Weights of a small mixture-of-experts language model, trained from scratch on English Wikipedia.
Experts: 32 experts in each of 12 layers, 96 squared ReLU neurons an expert, 1 pick a token, a softmax router, a shared expert of 256 neurons.
Training: a variant of SOAP for the experts, 272M tokens, 7536 steps.
Below are experts of layer 9 (counted from 0) of a mixture-of-experts language model. Rows are named router (the router's row for the expert), up (a neuron's input weights, with its number) and show model dimensions 0-191. Each number is 128 + 32 x the weight over its row's rms, rounded and kept within 0 to 255. Numbers have three digits each.
Before each expert's rows: "comes after" lists some tokens at least twice as common just before its tokens as in all text. This comes from a sample of Wikipedia text that the model never trained on. Tokens count by the router's weight.

# expert 5
comes after: ",", "–", ".", " .", ":", " 1"
router:146111132131074079149092127114148108227178126083130088132210084115051192111168208133148111104116145147121144146104120173095102135090162126132098143150121078162109178078093170130090150126093094080085191082116128125134128134097202140154183119094138129164163162156082149170114080069154102195128104118074181102092154152110154149121101106148100194144122080113129175128129115138168160147083153107179129128107107175111146125142144135200090095116092086108132140126174118083151134164137161111137110129172107148136139081122132125102093126146114139121162125118100098075102104100144109077
up0:156141137121135165064200090152162148236064137201151101139120138136149127122115121145147157101091126129109116174169144145087088135155140155105113086159111094173118125108049083165156148086182105092148138107142143081134156140213143116122135134063095103164083146138148146060107137111105132140151134148140129141164103128131160134125079106092193163135099113157070085077118154112185164153123077100140158102127100136106202111175099118158115171113106145151105106123136174153075139120111094135117113138169183168126137081088086065138130119148075093102079147143090119139071146148143156170
up1:083095141138080085135101119112126073166129076137118135106090094144159075116103173122145122101185106156070090107100116096089113084144125168069114065084155101184124152121071130074149108112146144088125158112120130100155159071177143066153143162154113123162158133141135171121151061107178173137163141128148165105102087103209106136106173117100128106173098158138126155122170087081134166166086110063102167125135169152132164171090203143149128116117166135127114157130107128129101124166195160159121074149108084139111145155112187162093158056148154082128134139120121118140081202132157141161
up2:077125130115116105113156166144180091093138082169161119123064073117139198123114147147144052088182149086097144062148108131073177150134112167125149141131195141137127167085161109117169153108140148113096095134143150110097070152116102069149111123109142125104077137122076139154116102138113156068136109106091130139140156174138171143169120086121186200158114087042155146189143119127108141174147172102082080124095112130112146118124108130177110134170165184160089123124117102147142150179123093167116113186175056140145143125109096093164079100117138103159043145156091132151097139116139140161
up3:138136129128113096134114099146172114213107091060140125118117060108157150132177098121148098082155095150145149115189109165173090118090114121090124097204135178134148140084170077096101187158095135110105158088105071153082141048128143143123134148169166144107101123127129138104098091118111106145149074106152088135125176156120151142081114153196078161134165102146147193155190119125172141121119099145160095091178092155116166111115158166168128180126134081138140092188165117122113149187065158189099161181112115172118146112145145174144127134073117153093117085153103155108123133137177103084
up4:093130157113194089119124194150164082159134139142126134127165077085060190093132166132136167140087104196214167111139122102133077143136123173108187127118160140097111100081070213135183141203103127131138134176085084104145085129104113090124175089103067161096102090148149121153184070112162142166130156130168146142132112153133129138159095169138108069121134125126147129168133136111121197138103134138113140185110151093126136031148115136105164133150107124140108144175111113160160135146156116124083129139163083158120116174087169079176154159124111128153148130129144097148086101148189116094
up5:138124097169194136116156160167109136163050159184159147105087088136132116163130131152171124131094115100135119129124121108127100140163120151139121092190130211120193120164110128150160132120147187107100123076169077082089146108125116106161166159155110116136127108070166182136110109156135159159153061061170105114067111149094172065127151152149103193135145104100116100092226113100150090149074135184136162167157102169093112105150172147159115102171150151111117141131112111089130155044084072116137101155158172092116150088164096130068120175113118157148126140143156116169119153116139147144
up6:159166151090097123066135117137130115179115143178115146160086113138122095151090098123152118110091135150139139184141074150075107123088131146114103171143112148175084132160140135111120111093127115149133111129139195117116103166132079145074109106110058149163110120088099101132118162171121153134179082168121080132177114107154108100129080134188138154148165129115104166182150090169136116081126146045149162122167038138149223111137140137146147092092139174127111158158109140106112112041156117134146121135127083125167150217133126160135114175209189073105126097139117149090093068095164144126
up7:127100149102092150116149142156107202120184161118093079141159118102152114138134077154114185165124157182104138095155168103051165108166099126119119132118117097127094143149155139066112129142101128103139097094090102121142177148141104102138125154054113071139093093122123124184150121154081122153138048149119070119159136172147114096117110121170109122129199102096141117067140125182093116144123128160154143163143147082179110153147160117228183091145114159171095191167130153135090148196117155123126113187136134160163126103160120130105113148036090171128128110062088084111105127098095093146
up8:157122112147110121132156178127079128119091075141155132101164063122138139192091199105155163127135141143137133057128110143166098139120157147064093119128148124135107209141112091096075147112118096103144110146143100111129157129145167124142105139071112153161151182092089151107211109103164119076199094124123151102130181138164121143128120135061128167197071129121146137030111131116144152114096077147127094114097160091081112103150148075149072097185070126063099129125068180159106112128137049069059121134103110155148148127118122120134136111113157141093114131113083112164136134124144112088
up9:127206169142088138125162122155157114186054064131129126141166131080081171158088181138148148084127135054157113139132121167137120080137159195131131106089039102182149152141155158152124121092122098149097172145126111158094162135121175123089167143114153183099104104139127131102102101124147103161133119078169066129154155177069138128053151129088182133141129116134162147219160116149142186062071105127200131090114150182094107137122127111149117148134087143156102121094121094091120118111170142152165140132144129132127124081092159125152093161124123190127148115179126157155165107162109134176
up10:121147174125096143180091175192094156164163087127107136131136144115102182140130144151127132159124147177098084202124121095141147109170092132142098120130105140159112141107099155125081097094148153086085151117115110142124159119110193053203160138146142108138099149051131114167074163166080190074101110127103177074168142124134069114103148141094078104099165130161198106150128100105132159157152169125138197140082100166122130160136136065122120200133120122141102135114112174192147130155103174064119108095178115126107172171118155109134128134164130109144202080161088162139090101110114115100
up11:157048091098146165153114117140176098088145131135159120084194118130084121180126101089198059111096211119142133109158082160180141144143098141133119154075106091121141123088107126130102206154118109102144107063138131147136119072098085163166131095042174147191078111119126101161081172157115186098112158118097081164061131100082162125134106116123125087095108146130121112132151094111105197159155155115156095108127135156106139143111181122130086116078129130140098092106106178073137111063102108147137138140129172148117182143148146122097121118115181065179106132089092106116131123141163133106
up12:112170160141076164124162141149072133099085169115136157146113122213146161105111136146053178123160144174110139105117109167102086107111140186109145092147196121122097159170108118132126110094106151188108133129133102183075130095107167094149054114119137099096170112093135144133116140114118133100114057168163174110080189158137129145162165087188065144089176111172145119157106096136130099107107120136162131180115119134210131077119141130127098108122149119094191093218148131161144121180124161132108134139144134119160139125175141106135136120135075115156127181095167112027121113131078128089
up13:209135106152079136118108129062150102161110093143106163126115111062087092143127121109121080108082126122123100188087109137110119120130180120112182132150118129095177093121100050134163106141081118126139172080133121178083165063097133107093095121110173116125138184120090066118141140141144199176145137158115154150111104087119141142071102112096122105101039119119133164099113106221140104175095169124186195103146130106118116105120118117134099168111087110149103147110203125122159072133138097166145131087109122145171162124093080173098110125165204125145123086107083097129100182121120117129
up14:088166179143122145094086091154135136105100152120115106051125074105134152216144174132115163111096120154135116142144130131103160127165135110120127156142096129153132120139142177159102100135101132144097176120175181135054124122164125120102185100081132116075128075145174158081119064108123147060132132101098166104147122152076082163160151086153102128103157113087050134132131111177118144085131172183116101102152137092144114114128130142139096128111123081127189073170093149152159042116140126089119116085137056124151117104126135143104110207121123092103142155045113179100175127152173108196
up15:017103119128085105130194122111085120140061178137151129108180067133134134181177179147109175094118124178145123134144182129111119172127110103128100140168128134142181131141124146085155136098123185175109147140160118053125094200153078098141158162134091127104171106121102137110138156129104057136070176165121130077163121150121126154086172151153081089108062106138201159100156146156138110139131135114158143140121155090150095188127125089164147096175134106168148104155174139168137175150107107130127107134150118144110139065110101106168032094130142168114143125119121145069167143101128150100
up16:153125167105079109133112116117117116117092107147109120137086118153060112130166129130131156213108169131167101148157091148094107111090131152166128145073155113185091162121141118083116144143107133153188163140093107108096143161129102186119122204064102120200085114080075164144119177182105128105136136125122134163119137118127114101112094149139097122180200112095091162072092080193169154079117137096092125113130134122141126106135164102126073090139164186157185093108145144123102142124161086188104129108082098100156109125115111182105113151172143055218118093128102177168068148161157134117
up17:194141106114145149180151230114136173115157128147126169156151097156066115078037178116159088132091194094125137132119130102171113135158108147166108108149145140150152129177080155203096134189124205134140136124165176104129124095064146131103115151140159105102156117094123142097133116092092135140113111127085159145163146127091137152117116118134103090130182131108101126088140121098142085096161079200140118160156142127102122111154125157112204145073104007114108157151135115154136076125075134134166140135146137146157095190146106169175113144165171112139141118115116158138153183159156115157
up18:125154121135090080105085129122097136109107148092188150092193107137133137140125107118181144090155144125096095172118091203077119135095163141098100092135144110124102086160102141066197170109148097168170178076138099087120111046125111147069120115135131091190157087082137179165115056098074129126117139162134163165138060113142148126160099126149075188109116095107142168129119150097137062156088151160177116128116165176177124172129137124108171116114155123099118094134101089086130163112109121159138119120098141150099105159173139178030114143115177161105128164155123142141094136079071123125
up19:134092115087180163109132105075157126111177150099109121159193047121102120170099099115131134100106083094140095089146080140122111152137128119106160046141080101126138131082127130136126159106131138145092090159145188118086131121110152101198127107119123088114135150140131141160101129064133111132163173134101132093086112154088116166221144111144162106108120058141108105088145160133154092104166090073102144156114135206167109121116107160102145120171149154142125190104148176104125128078034119177194108160128092161069142125158124166122079067103139073119149116163145093109093161124141193142
up20:158118128140156116130073090128126089143146072087121095123143142106105110161117136137179115150107106116111129126114082150130129099121145184108107136225128138138159116117094072180086104102086097103092118110100096183087094117103133128153139103095126166183179188097135120122117076066113129110130098147116079133106156025128178141161121124115100159054085133090135154095116098195189101174056189116141143093130147117121100105130118122154093165146152097164089134131213155205158193094141129122111100143163115099150107083173083148156128117099158093114156167070172137148113125134152116095
up21:134139139122126164099109174112129148140073145128087172190156099176195108145141134159172116155121098151137073131173089079139112096155157117204129127135121177093144104149080113144143131107106124125135135101126127113155071174179164107097061123114158136162172161163095088121060090120110067196147180137173122081146159074111131152161159120139165112162111127165126147124141139088150085140127118130168123112116095132122147063123155197208107174168119074117148103197093121101134166099130153137103137170195170148151044121120126138120100123118143152144134112213112108117159115129212111129
up22:131158127221109116121118109124105163190118130112179136062137143155104124084066151112086104133082150117152156152096156094131113185105118137087160162111045082111129168145117159075103173105168122123143139123156140148139222077124107132132110118178152182145135184135108099134111149115169062109168158138152148159133120074147127151114053100109171135114129117128137064042144138165165155084111098119105158085168172119095138100157142081113053128081149166122075190129146115106092124124105150110134106137153124138126147099143138096151114107108134129125173138122166120189217072153093140115

# expert 10
comes after: " |", "|", ";", ":", " (", " on"
router:182143154117075111162071137137129112183153137103125097140178104097088177143163207143154133178120114139120156150101159157100126109129148143111107142122078107154044136081094183098105144129104112086114168103162126089123148126110154151130176131097147151126139150142116128154127102067192070143121131109106163082101143190131144152113095126141148178167152107063124173123087129176173191144126128076203135136079081160145148071151093108180093101088069127104139164145161116097173093163150201087131134079199084115117124099124152123128085097166098128098137149096084106078080147110125102119
up0:128100127073142167178125131149110184170133123140118124121217100136137086150168090118166109147149164133102112086150085193159218083146095108092085121083141151111106100144120176132129133150087152114096069072163142080140167136128158157071156136113135125106153180065086120159077128101104123143110134128161132055141134176131149156114112125139140151149125148085143146143102124112136078147105111146141121061086103120116088212100157196126215180118097123110180065090146162167130134115124147097134080095156072163144180140125127147114086186138161149168138099057150116133124156128132132137
up1:130156068110123103083151163149081111153110164098165108132127115123113128057144158130168089112149120122144131112078052170164081094151146121166117161118111129114129142101150156118136120147207113138086158099172089130140139175082193176153113117130127045070147128176108141111067166143106129069150097191091159089127162163153167203120107133113125095130171137120135118044103115133121156166187155135103167149153149152138151138159127104122135105187132178141127120140138116129134113189152145051166118158139146097150101184149099145140090096153138123110185038157126132215132127121081143116
up2:157121125166189175158108125139140161106061108104159148124158227074070090118120109073154090107133092122212125097137145148161100101163124146142130126109142127104183170071147094198131106104187167160062100151139113155123118090143106126098168118104134144133137159137142111175119096114181120096170124086116118151114191141076092076174101167070115151117150133109060182167087143146140141163121113055107158083142081102153150095188114124097124111135114084124132105068136102206174124136153111122109136100150182121118090116112109157127155088167162078082107156141140109124129102115126092109
up3:157132152140159167163132150125122101125125119115118139182147183112134134133136165099154085155130208112116167132120167161104074120122152080139182111075092143144146093106113078125169149166085116064128152095189202118144085164105096131140134156121155083171114106081177107143148123088143073112123185161143105102075147138110106112169111088156169137163120128153115151110079116136117201087134113155147083138093156129186132111190066164138127156112172134124161124101140145114180094094126133118099140136090057136139076141144153154149148132172059088088093161178153087039051154138093101146
up4:156094151148140093155094129216112150175190067171146181149181111113082175150163131142122130126156082202172139112083132122097171156104124136133145084123146089144103122110092172169076097126204104102142156113198109152099167154105115102169165131148078149103131110136145129133124138098147171118100150076128180185154142150119121187079107193118161112108092123138108170097106094086125079153143100069133159084159070148149125144124122061134129091165087127150188106164131191057117096132159132132102152069128114118098096138106067083107117171146136161122130100144092109116107125149085116111
up5:143186154078155095165080110116074124174085117176163063167119158116145139135092137128170101101090110132166080141136103153131121153143113178120117164078108143154061139140062137139081160138074174114115107113134149064129124128164135119173166128074070165111161165147120169115140104156124059103140140106099135153126172069155194092147132127153152097056137125222101131098114102106131127123153085071108193137150100102135109100118125061102126119153123154102109060177107110143104154124107125184127152088110177062134143143141111131105186160073071104133098142131103154167157139122110109177
up6:133167103084136079110131156124097199097154121124119121141118120086161138061113120210113130197119149188083100114126098160156119113096099144080131117148182168140141089166109158101094163160118141127131121073140139156120139165108115088132159126096150130124122151072060168134103160178126163106107181123162077071161158179151121155148156152116098136090150087087101108089144083150170111166151159073144118099118090113139135076106210037132134118132079128155134121144190145128134194173141162126109122121144125113082135135084090166139157122078109098082106188149135131098129181113153209165
up7:085146165189128095125120112129077155096130123123092110127119139137183094156143134101185132140110027180119137138111088145117126078133115141081137152171061167063069098184065124157107139169195167120112154074151097140093165153126116062165159071094139183138117162132055154111132099125145169121161179165100137106140111159124067170101148108084141101099104163097110117122122108160144169141115102089143067112113101116118110115130099185177075109140128137127179083171087087156117104121166117127142152157159108155139200119166142116168150129135098080088087166122153198123125134163126135103
up8:161095142165126165147178136133093146133187144227095130132124101128121133117095153154067178077115132140162123127112112125114185212172141119110114124117101125118104112122110081066131149158160115137053074168113167146082036174154116145088116157112130116088157150147099079102093159122090080168153127061069105128140132115138103113138091129110117190156153190053141106125123156164158164070100154141157134133147131135152176139089101174128169072106109142110141131119166104109101149113053179134133156124121105113090107154089197129132100126109117089093114080098095144089159111190128122139
up9:194152088110083140172072092132159160169166166158119137108197065147131175205134105116071138103110106128143064074137158175102146112139126090119089112154169137067071130150165160144111141121119093156147093081082116143124132138114089067123136130139121132085137177107170101169135158173162165131082150121163083195116076155123218127172131180134168125165108112175136098158120119142109122137152112156175124094139111104143183166075075099136127078150109165119151086175102114147086151153101081127100076167149087130115090108106122175132145076159191128145147139143116141113129123076138150114
up10:126105103132107128106119135113103100150071109138147120142109098101085106142133137132150176075163155189156109185142132255148139093167151087110119115099136146079165099082113163085114119118165112091194098176117130142035137142063111120084088133098089109119135138127140093114111188076134084148104099159156115161167137120077120141110145153111140130114062126090139143141136152115109096080132136135118109179103228140105125112075155097180149099071066161139101143066113141155081126133056119157103146157171115127135085140114137174147107105135126065150140147126087116145153104137185157120
up11:126152165080101213124121185105140126239145144077106148136116158063166138074161138177177154122120132154139114123178132081137088088124147087117158188110154100091099096154144162151145145136140097099171154076137106119167109123105157134165152097086136112148172108089143092112070149147130168141088142136139139123112098119092089126099103097132123057143162131142111160149158092095140101089105104193058121117145123156138183090128091157136117139140133140133146066162096081120175066108164159118113151043144121125066094150103133165138181160116149153138113167097163109063148087152118185154
up12:149106183139154138097141102100141120122140138149143090115091143107074191160150149140149106098167086130096114121147097177137062130096135139063163143157105148079126129188118121111135170204054127167060149083186177146111112166128174146116180141107144165145069171168147127146134173144110110057148159080084111112095140125130145135192099171123213179066097095127106121137152145122096156076128126110115129068081121186106178120089098138142124049126131091143156096159138085151151176103162138163129092154146119121147134166096098115131151124070127172144113170170166140127122149170115128169
up13:131094111061098106159149089136172137116128176197127126135160118144076124147156079097061127134147100122148093153130129075140183116115179175127135136167092106111093100054137103121145114106120104110148149089147121144157159114132113099152096185159136110105060143086143117114134092174055075113130138111114126183156072087136161090131109132122114116149116191101139103139157157124144144155160154138139175142099100110105143108132079069119088101130038119115177100087096086102202069115085178123090087114038131129102111160108079119141061106134159104125167151182155144109166084073144113135
up14:117152117134158123192108155118154081134135132125122152086178138140170137089120153148064102143162102107123128187143091122161060134114100157133192164141153093132138111137138089110159163139127107156135063180088076111143169123128163103142131083062112175132103193135093095055157165158163150068110097150119152066144124147150140165126150201138127129100143177079115094098131109063089081165167100083138114060148114149161173120123142103117131081127148143103178117173134049128140102151141104138197115084075167151088155126109139145119135123064101178116142135130154106151106168184191159137
up15:164070147142098174149123126113164156177147095171080127126096101124110131124127140161087132115120102075182123113114154111134142113077145138040165104143147088098161130138115121072190174135080114120070139086163106141128123172090117160138095155170170153125103139121150074092163105094112196118095064118188201144107149181148181138156094083139151184153099112141178150099076139124112128129100166130128143121117126140196113131173152158121075159170120146117132087180089156166109150143144136092102094134215137123169136133105117191164116045174139141095109109099150180128175120147081129101
up16:161175087159143062141203177091123073145115124140105102166174139143136099150130106128151162167130110165130141097085163091110135100122150139123117140143095106139106144105136125118116099113134073119139114158180071121089135183163133184126098127134115207178087119098157120105172103124164105096112161106098064090034145132117133142137196117109061178147163133094127094093057142173107165108182126098168163089054100092124132142114149129185100122126091147100152126101195091102084104169144168105091113123186137094078135183125087082133105106155154099169107172150111127167122133130147090100
up17:166113170146121090139133174106137085147128124158110092123064153125162164132138120087118145151103085157148075122114111146149132143120133143092154077165170067197089105079093140185116116079145081095088112134111127104090088092148100113109139187129136059116109163167235109149084074154115137133134092093086161177134171136143164131105093105075097124108119111099127131146049132158144146184124180111127160101144111150085104121093118127122092092139147150135165135169081199138071129141112118210070123146144132073182103145184107216077141129131137159108133144162132144110103113129101105124
up18:135105136089109107124057126156161101184151141074138107118049125092102099134111168202120120099151094175133133089138095133093133094100138151128126131143156138172158112149090170206071168140119109134067111097151066160125140093119153148071123206111134124106123150164154212110143135140071147201084124156098134162115102135095091069128154158125150116152112125092109135116167108178090147144128091099149055103132121149139140100120050129127111118148136084138093121169112080110158145145045100112148099143153129127143110191176124077136120119083154134140129119139069109166100161061073083127
up19:157150149146044115104125145127103139160086154130118116111202085166140126182107152146158149209164135114051125119095157185167178124113115122111151123127162134140075092141137140151115103072153170112179181167135127148151182122098151073172156143113102152133110136126146148114089185135140150088107097114107113188108091145184141092111103143204135151186093103115136134092164113120149116121149109122108121125046133160120077138158129117159103057100102149052149082125097073124117067110145205151141123157107069134113166136156136050136133057140145144119138135147080124126108149118181151092
up20:154122092210140111138115193056108104109178117195099121085065125083116126136145143087149181181117141126052149153159100127177144178132114150077125123136103101119166098108114123095177113110127193161142070107167094154155157210101132161127083081102118192082108163105156127174167066157137131105173128116146131183129077173111150124091107154188104114112091166111111149071112120065107158156125068134083144081118135130120180105122119172108163089096033155153131100127155090123170144138144144118112136124160155130149134112094108128103148100122102090114151130145167107147163123095113108155
up21:121125180114122123108130194105085083137097088150168207113143150127124109156146124119152115101134128104151170098131172127179136083100103103086152135088141083152099180129103073117161126111150107161103099133166111159084099192144113152111029156137191126166100103167122142124173102181193057165140165118106171191127142141149091135168095094115118142178099165150093132083137165138151173166105078109169122122123113141180138127129132106143076131090112117125183103113089100081180085140135079122084164091079185182149084136121100113174142104110137147108161175093114062118104139081154115104
up22:109069107123131130117157137116098123147126141143150071078147101142100100179144147147155106179147075135199074168142140096146088097197092098153156134147102115130173049181100152138077108046111117103168083114115104094109165148086136133102114090170130125148104115171155136127139065168147107117093142130064088105175166079174090174122161144118158145163149103089125103202122147105069131159102162152082112093116184146137134141171126099099161097097083151058169147142155095136141088162137134155151109085162146128114093155073091106163107099150161128085111143158140153107186080101128189114

# expert 18
comes after: " in", " a", " of", " as", " an", " for"
router:132174138097108100141112145101178102137194144126176093154115095162100169081135168158168150137130111127106112132102136141129097167097155127122083109155150107159089154117126178143130155089058100129128155111079161119160126133059180130184157075132147136178151161152072124135073102116140107165121112083125138088106134151045202127126068128132122165167150125117115170126130168130129129135070130075148133124116072181077090093157097124143083110105102135066178203125176125129116122124124135150128090113151087203112173122129187123149130125099064097159145175087064099094120075106194101105
up0:070130193118099108122144139179165159182150101067111101109130082124129182166108160136120108131111135132116130099120178106089079100119096178126118133097121143170115122129153176131163075099186138100103125063094197097155160142142153121149097051134109101143115183127154115103173119115153140142128075102071108140149169162107182099137156139077197095104104105135130141146121146156103166136064106120173117128122168196104114097098113077127127204123074085131098163114129088121176142134088119134145117105103121185155083165174090050131165072086103166133114154117119088180147102109067129154
up1:148133110102081115094098149142153117131178134124153105131106107154119113109137140158174085122111151136114126134124077152122121141110179124083150071162169144129150124128117124114070140130062124151100087100093144176124086117036079102138121200116149145139131098113150122088137076150083125192104130046119146106122122140116164149186116169139125128161213164198135181122166104099166137149096135085115161156096091108137090057138192074155083178174105115149128133120159189120145116128084120126170118093085131179111131199138115085113126106106043082165129140078097134107102109083192128143
up2:164141152087132133171133139031161165103145122189138086060091136106117172104139172125083097085092102112114120153112126160107076234111105109128073100156126109138077171126123087126137141152131127139075133100156147125142133142132170108137101174100152123128158086161136149167148149063100156170119125137112150120146097160088071185124136176124114114180099091163161155158186117114136136133111067160114121085184115133117092108110097136145156155110159091152118084091146112119140080159143182113130048189140065089096127119081092133107177155082135061126158103074144173094142141126082150153
up3:118108141142066106112120159189144090104150138141156156139112147166113118118127101082138170116130169104096130155117122105143147144115117128065086133200146080158121119208126107100073085156123138126135145077098123124111107175132126168098180139141121080162103100167091188125128083122134123131131147077122105045067183094101202167109098165141088127104037134155148191164133107135091111102126128132126190154121084045079108114062141105176045136163105153082102163098145152112144153131148152119122122200129137108140131116165141101175117125115077100138117154069146110106107115131109066151
up4:184090074086104102122131059123100165168136133122107129153125087121120191094129172096082179117120131147083151132106114223155146135120071077170133119124115125138133144120130133157083108119171110148163155116141134166165153145122179104115156106062123086152127098153097046105140140096069148131108138161201113112152146098049135137084142158127122151121136140213154108100182140182089064164114101089094118128184074095092115142156120181183117179131129105159118169132215105141117161146104103170106102093140141094118150159120127100109128163094145113108148182168132129154110158152142099074
up5:111133083128126050182159120157151147129124150085123094111092122091169106166118108103137083076077136111127125144121121107135162158115089126169140087159156103226180150114107180146165180125091088157122110157098146154127146150106115118119125122134096170209142157138102141206082149127125089140137154144121148148182115171161137112210154134102071123162157074196172115112131157186109081123132140142172048096161103098088071085158102140151138125111107136182153130158116123145156147115124063163181167138152111104207090103172181153158099096174123128083132141120093118133146120134112118101
up6:130085152056082096106077139111163156139114147102099125104112102129130156162192161165132133120119166149088116051070160159096131079153205105190123112107159095161075133215128170139168168104089164139128175142094092131121146138111171114061162092175134149138119126089119103125134084203145145186097143129156116123102094135112150086121083152119094141170122125130112093148121158092116126089107133093167098112147137138147068155168185149150132137112159125072162098132132137181128081072116139120090166127174101186136104106171165079143145143032101117162163166152067135128107111123121127152
up7:162128088112151191117130083165147089065159116162130139098159170146107054112145097104173149178079156042096136123123074156111095166157215130135126072103124144115151128054072153130139126140140100173178110092135201045086156123104131149101187117105122151168166078121172143106114123148113157175129113113105131111127114217108132100098116155133139104197094141116178100118103109130081134111164126149100133128114093101135113098125136103138100145145100140129166138063089154154125125136179111097155173119104120064141118150157091101192105095113098139140155199092076137147153139105129100099
up8:193172087095165154104104152171158098128112159146064128142152142126128131162161141147100147065142107170124091176112136133116102163128144158115166151109121134095075095146127130109138093121112110146139101094137102165121154089143165185134152178143145091101138096072079116069157131192154071173132070090157126085115191057084148151152076178116062120094100125096092138147090122140126156138127130081107107115144114105139064117156120140121066153097089115076182212120094089155075140064139145185117061152108191093097154140127075138170087143123145116119136110109064139149118124113125108097
up9:103167113157140105142151151164178070103151098115175107156136116146137121071098089097135110116081141155131071092142100186067061106184164103084121127100129146091148134099050185131167125056067087162103090165088069173051138096140137141182104127082082170169184087074117154117121121146114135137118137124130129127086120113114098107172140141190115075185092173132115134136138173116123091109133133089136079135104139120125161141154178095119146068081120058126156070166135160135132128112152099131120164118108071140111112141119137130060128098123116135164124113143051082109144133098145104114
up10:154145094122109163117101104146193112174090075177163120131066083120185141163117119118144125124140115141156120146157133092199120123085110135070121131122109148115134137144084078127140098160088156136080140127150138178140122123116159122160042103131143147083106145166153088098153197088157109109127096104171109174139160047114213142117092120065137136123155102109093121171077120074109141114137138236182121115134120104129164109107092143130130139101130129160221155156140120160105116098113153158087159080127167131108145104152159106098151150098167145166157127112064136041128125114126143198
up11:138130122073142123150145112165138098119154121110120129142063169125181095145115107066143137177087137132108163086122150097110081081074167150128193171002142150146156154082111157111088147089159064123141130094148141156151091128139097155162109135146135082155146089151120101188118081072126153094158134154126110050135178143157129117161125120124104112156089107123129190128168089188126167119208115139101116112154136137149077117119167116144199124137125111114158143065182137146129188095163155128123157083099142136115090178123173075159097150094167100132134147110119183077109106133136067128
up12:127051112073085150072127149066077122119088091128142103117119095187149140071097129092163139156081082124148098118173139185186146167141103092131102152166126109124175136119101125098125098135133132098117137140106121124102146087099141088083162068079173150105104163206175105086148112126141154107134102101126105133149141170160075189119145130146083164157145199133133104113186147191097107170108159117103161115127127154115112101091148133197100165093114152168124145093137160136152106187104090141137133138118177126181144118105162179092102156075130132142132157170088089140123080056182083179
up13:150183160095128106092122073050182136118106141153144098154134171093111120113201135125139143098141087147149128144166081159110147152114150101164142113150161165111133078149144081183132114106176145185132075104141117139162121158100119074150076170081149086163145157155121130117085104128138104127075097159160112138122069122067106122110104140073102123150104151091163085125117148153124053160058154138169118124146143161161087173177112178115133117160081079095156160132146200095089092132147139161145159067119126109118164129161148139149124128088138173104103109118048173129083100174078046130
up14:128153151088122163130154112101171138145176078105161136117092144107148120113085102127149082112160074092051124115140104156187094167159111086100159120144099088154093171126078087180149177186109155123076129123112107155155122159106090170157162104147134081147137121148130097124110045138150109190130124108089140146111137132059119106129094166071208168111160103097171191094171162099190151197120158109151133153133125168130100152125073130106097125106152131123133099085139088151168141144142103094092118127078128139064137157179066127155101103134188119130143083119140109102046113129122174086
up15:137101081125101146112180117154149155128096133152148138111170160142108151087130161079144119102144124156128184121131104122131137143152112102093148114139175116142110066068079167134143153160153080138181128075083139097144116110075108194120097067152136090139093059160180117083113100118119110182112134112075137155107159181077164082149129133158079064139134173081096127119155115172128136147126117134094133062154090142114064127114090100104063101106124110140158141089121124075121112093055120164152153104144092064092133085078126160153093116149104160143138208155039131155124165115183176105
up16:123154115112111181225091122150120165086161122134100116111120186122202140152132131075170124135112083139072053106087160075099096105168152145160124139143127128127124148153133139120170161188138110156152091146159140132123147153144112134115135129114121083095144149185136138101171134117077145128147164163140114106083177178089153112149141135106166090183045150118097105082115082170124115126113162115039103193102060040117159103105102134161098127106128159126112154108097130153175124117116124052061075103135101140104138140147081093139143116140119114144116157087137202138078152147132071145
up17:128129081119116107156102160133111062127106085103169155147162175175131125077096107080136180101123142141131065130123149129183110154136124115082091135101111104161086197103137117116141109154047118122140121094112119124111061190182098117107170135134177164209155107136100114111125103141140144130140119175137133159108128148122061132084082127133092219116096137121212158103165138110108087148078150113160132082127044112129146169107177137159117161138096191106151169113122131114137127126163141164131124120120149151141106134132142085189212146111085216127119168189113097164126172146140109128
up18:122127103167091155112173130099164124146139143192100166102092087149111133179116122116146122138155136182142146191138130150162088165122167156184067112138196074162128166161107119129166087079088108101160167105150119159152196111174143132122219121128092140138151108109157097128096154104178070083178137066139121132137118120126114171108124145127072124106121167128131185142126201082142190139139131093128155102165130161077121088168100088130127112080118181070155147088199146142106194114137150166186108148134123083145183110059108182135096111096161092116121150124134133142134113085123149089
up19:184190176091080116127120153127157087131100132173132144139103135067176108087134091113120132109125160119145098120155115113129127113159079114132124135135154114166162130119058143134137212135117117155163115124145151124152065110117087115087075155136129099125114177129122167190155082135140115114128167153138108140148102135182100159120130155097160137157074136169082116113106118136140153142128069194158104058160120098126196111184177081133100145123075111120177148182195118151179100157124160141169103076098150198105182211176142136136126099138106140112133177078146115089069105096189153175
up20:118119145113107157124126133131137090142153147126115093079121125111152165108176153203062134083108103104148114193166125191097141133166114113088084181106142122108099136095153180134146123068162132147071142112086115102131128121115118076183097118119145126124130133102108199154118104137127117157096121159113120153103144141128157146161108196142069156171141119148128146188094130163087107161166115147128137138097105118061152133097076139077126189148140090090073152172160107134111116095111035139079136089091078127150134138112153156142094137101085172183157229121102105134138093029118158073
up21:177161170155050110112127167107141066127139167154133149141113050074070145063107113154141103164173150129172169139126124172077177080172109133124118109192157115186090098117137178157114112133123133115152137100124166107132126116129149090122179083142179144125107040092138146124067132151122164155144102092096140170127153170187153111142173105142137165144115182157073113170182167113124076132089122131098125117139105096105078119120103174136127115086099150116141200177086109115120125120159118075122142138095132202142149095136091173114154132163121082125126122175120104063068114157165152158
up22:135135029091117144131192146133185120121150171150137144151130096143107121097096160140132152131095087129148135159125158171191136125091093174160163117129115161152117136160147171114089158118126182203191053132089086168086087119084183150206106106101152096178098052129087152149105114111162122107107194154141083144128144126127157185167116124118112149161113086088106159153177143104104112154131101077159124179177198172148169144160163115093129125139109099138149131153085151095153095167111141100121122062124148089096115119140138123130124189084155143168086133181102096099125124100123181112